config.toml
num_hidden_layers = 10
hidden_size = 384
n_experts = 24
experts_per_token = 1
d_expert = 160
d_shared_expert = 320
hidden_act = "swiglu"
moe_layers = [0, 1, 2, 3, 4, 5, 6, 7, 8, 9]
router_score = "softmax"
normalize_top_k = false
routed_scale = 7.83
balance_loss = 0.0192
balance_bias = false
router_noise = 0.05
init_std_router = 0.00611
lr_router = 0.00112
num_attention_heads = 3
num_key_value_heads = 1
head_dim = 128
vocab_size = 29361
norm = "rmsnorm"
norm_place = "pre"
norm_eps = 1e-05
positions = "rope"
rope_theta = 10000.0
rope_fraction = 1.0
qk_norm = false
attn_scale = 0.0884
tie_word_embeddings = false
parallel_block = false
init = "normal"
init_std_qkv = 0.0259
init_std_o = 0.0058
init_std_up = 0.0259
init_std_down = 0.0031
init_out_by_depth = true
optimizer = "muon_variant"
learning_rate = 0.0125
lr_mult_qkv = 0.5
lr_mult_down = 2.0
beta1 = 0.93
lr_head = 0.00773
max_grad_norm = 1.0
warmup_steps = 200
schedule = "wsd"
decay_fraction = 0.681
decay_shape = "sqrt"
final_lr_fraction = 0.05
batch_tokens = 131072
max_seq_len = 1024
doc_mask = false
train_tokens = 1229000000
max_steps = 9377
dataset = "wikipedia_en"
Below are experts of layer 6 (counted from 0) of a mixture-of-experts language model. Rows are named router (the router's row for the expert) and show model dimensions 128-255. Each number is 128 + 24 x the weight over its row's rms, rounded and kept within 0 to 255. Numbers have three digits each.
After each expert's rows: a language model's description of what the expert responds to; "gets" lists some tokens that make up at least twice as much of what it gets as of all text. This comes from a sample of Wikipedia text that the model never trained on. Tokens count by the router's weight.

# expert 20
router:131144127118143153099153105094127162141108075148150153111138091125133122123164106149086146148137104126136119127167103154171099107115110140128107141128142103113109161150127115150126119113143130100135125119150097185108164140129116138146097102077134131140102134162184124077157136113173126145105164091145148142148135110136116102149149162202130132103125110110132102104161109087130137107140
All, every, per, most, than, throughout and of in superlative or partitive phrases: "best all time", "income per capita", "threshold of".
gets: " of", " all", " in", " than", " All", " per"

# expert 0
router:141126143149123114154128130136119129110163105130153072132162143129129151121176132121094147140127118132131151096144143175138090102119170120125149147104151126105117135115097163142111112145160112124153141093135115103140088139107088113139110161102080129170118150164090126139149127112151146132135134120111092137092122101097153135121155101101149131145167175111123150123109109147082090093111
Colons after infobox field labels and pipes opening table rows or cells, as in "Commune:", "In use:", "| Democratic".
gets: ":", " |", "-", "|", "=", " /"

# expert 12
router:094140110173137151112126108095154111122161167134123105114149152119145100158137174076124154134129132137124157109133119137103130129135088129089123137119114117132110121116155142089101149110146134127114091096153156130089125108122109143090140051091139140119161156118108138103171110135140117147165122044126121152127140113163137158154101161089159137159124107135165158111132149109182125091148
Prepositions and linking verbs joining phrases: to, for, of, on, as, into, was, is, became, e.g. "Ambassador to", "came to hate".
gets: " to", " for", " was", " is", " of", " on"

# expert 22
router:155173120112124118171136121125133104199117094112145144135089124150124146148112114163184132096089096111126158145107164192150171161149138120132139131118134152138123104118126158148130124126181138136124135142133131138133104168155176121152101120134125123152170113154160093102088161094114139107118138131118143108142159133084185105091125111163123130092133080135114137091154156134066149151118
And, or, commas and adverbs like even, also, thus linking clauses or items, plus table separator rows: "returned home and went", "or even more".
gets: " and", ",", " or", " also", " he", " then"

# expert 6
router:171117114152120112075167125110120113112143085130110114104084122120123138103140150159104167101099126105140137179125174101174141158100150135168098122130096155110162139085130133153088146135067111125132104145130136100111105162141089122120160135167161120109180131119090145114093111159128122158084102111110105117097105083091121154153152132131140128150098116110124167165110105150073110106131
The, his, its, her, their and possessive 's, after prepositions or at sentence start: "of the family", "The area", "Ovid's".
gets: " the", " The", "The", " his", "'s", " its"

# expert 9
router:146120117086156142135115124083186146114104129102105146106142122088124173099117113124122123097148115118172152106114102140142104141154115126108131134141106134114139160155088137135162137153122126097143109138102105092124164101129129151099153100089131132115097164130132106107091119132117143157079170148098171112142101130145121116118082124131121148099156128103132125163141179097066178157138
Spelled-out numbers and articles before counted nouns in narrative text, such as one minute, two years, a one-on-one.
gets: " a", " one", " two", " three", " four", " One"

# expert 10
router:122106187138132148119130128143113140137133103129107161159162118126153136131123146128141096102115098127132101112123139126100110149126101153130110138138153109144074109237095097172116171124104111118115123140133164104107114101129121115128129119145112170167118110141112156161161130111121142159091132073110132150091125145169097131139119136132168135107131140127124094156112140143120131156115
Digits and small numbers inside dates, scores, measurements, fractions and table figures, such as "1+1/4 mi", "7–5", "0.5%", "24,036".
gets: "1", "2", "0", "3", "4", "5"

# expert 16
router:167131112121124132156128118113110170153092142061116152088099143116137159142112127152135062112104142131097111154162110160138190140165117116188090148108164118181111090118157158128157119129177109169111151154113132127133134101126130132134122126123121126081172148107138121093090162090123141100128114146128165099159145132146177121095141127097109116129088137095113085166153131113082124153145
Has, had, have, would and verbs after subjects in building or object descriptions: "and has composition tiled roofs", "would be forced", "mills opened".
gets: " has", " had", " have", " which", " It", " used"

# expert 13
router:131141109116107103139098143091108110143128108123102159105106151149108144148101093141175108109120129114132096134122103166118155157127119120168105148103157152140132105109167129147151102150153121136106157153083109157147157134163163109158095152143155107117152122140162094108098155127113110098113148155141117103176097130142179073079118083147098121089111123128104125143141147138119153145155
Given-name pieces of Chinese, Malay and Spanish or Portuguese personal names in sports tables and lists, e.g. Wai, José, São.
gets: "\n", "-", "==", " In", " de", ")\n"

# expert 1
router:120141098100102105147146137115120107171144102098114150166096127135104130171086099143178111091126147103120097144136137141108145155139114109172127115102119153144127100116117150148166102142164185153101154155107115142148160120136165146136118146146145093093131117090136104118104150106124120104116158165108141097160118122105166063091142085129099119119080116124104114136142127113127152141173
Spaces and numbers inside stat tables after pipe separators or semicolons, plus US state and place names, e.g. | 19 |, Colorado.
gets: " ", " |\n", "–", " —", " #", "%"

# expert 2
router:138157104104118110145120139117119101167135128108114144128122155142112118157087108129173110123119144115135109163133127163099163124164130127195097111125138147115103070109122159168152106146184125153101160157090110164140161125144159136157110154154132101121157108143116102125103151114156141100113120156141155101172112158112175067094147110120103102102106099124108135157121151125135137131150
Semicolons, commas, closing parentheses and pipes inside dense lists and tables, e.g. race-result strings "POR 21; ITA", "(1627–1693),", "34% | 7%".
gets: ";", ",", "|", ")\n", "\n", ")"

# expert 11
router:120125099172131122135116177130147111125094172140083101118126135143111118085120093158119099129115171134166121128130128130162156091084124140132155108098121151128080120120113093074093122143156147164134132133106152131151151094127142126157138143138129129117089145116137155164144094103140154122180095104182113142149151106126120151148167164083144114156168096122140132136145136086162105126129
Prepositions introducing agents, sources or credits, mostly by in film and album credits, e.g. Teleplay by, reviews by, under, according.
gets: " by", " in", " and", ",", " of", " under"

# expert 14
router:150138115091098102122132154110112099181128176112139144115136133159111157125084096138162097130156135091152091137141096121121144132092091111123139114132159154145120123092107152098106092090129132163092135185138116140153165098113135139149162168160159127146098114104138140151112119112112129117112166167114161109149131149129128095086141103112104133116108136119095133153131169150128149167153
Leading three-digit year pieces like 201, 199, 197, and month names before a day or year: "In 1978", "15 August 1865".
gets: "201", "200", "202", "199", "198", "197"

# expert 8
router:134160138091118115113100119180138110135144157126131086165111134136122106102140159174123158126121129125123150074112139094175115138156140086107164116110152134153163089100133125177151155050135117128140072128105132133152096136143138096171143124149165161134110090121134157165153127136116152128149140155132128149151158135146176119128139122120138115118164168160147136141119115113107123112113
Periods ending sentences, often closing paragraphs or heading markers, plus commas after opening phrases: "in Japan.", "In 1982,", "However,".
gets: ".", ".\n\n", ",", "==\n", ".\n", ")."

# expert 21
router:138136154104105103142087128132087130088150159118117129133127151097118159120104170139137138127121136137123192140101106139150120155107076135156164117132102139128133136113140157166116124147121111116178138096126097112144104141125146136099088134136114141121129159143126117153124162157105146079116165142104099117173136173100135129124108119109124135156067114101109146121097136130155125120143
Opening parentheses and coordinate separators after place names or titles, e.g. Natanz County (, (Popcorn mix), coordinate slashes.
gets: " (", ")", " =\n\n", "\n\n", ",", "\n"

# expert 15
router:158133128082106130148133152094102105157110130127092166072097136131125115180093102105172105134123143105098162156152144136162151161144125110169099107121168146141113097108120138152142118154132144144129134152113084136139147148124136133134126152134127101150131096110134080103094168104131109111108127154136130130146114129117134081108136123155116107133068132121135153154145155128108172130170
Temporal or sequence adjectives after the, such as first, late, final, original, plus pipe separators in data tables.
gets: " |", " first", "th", " |\n", " second", " early"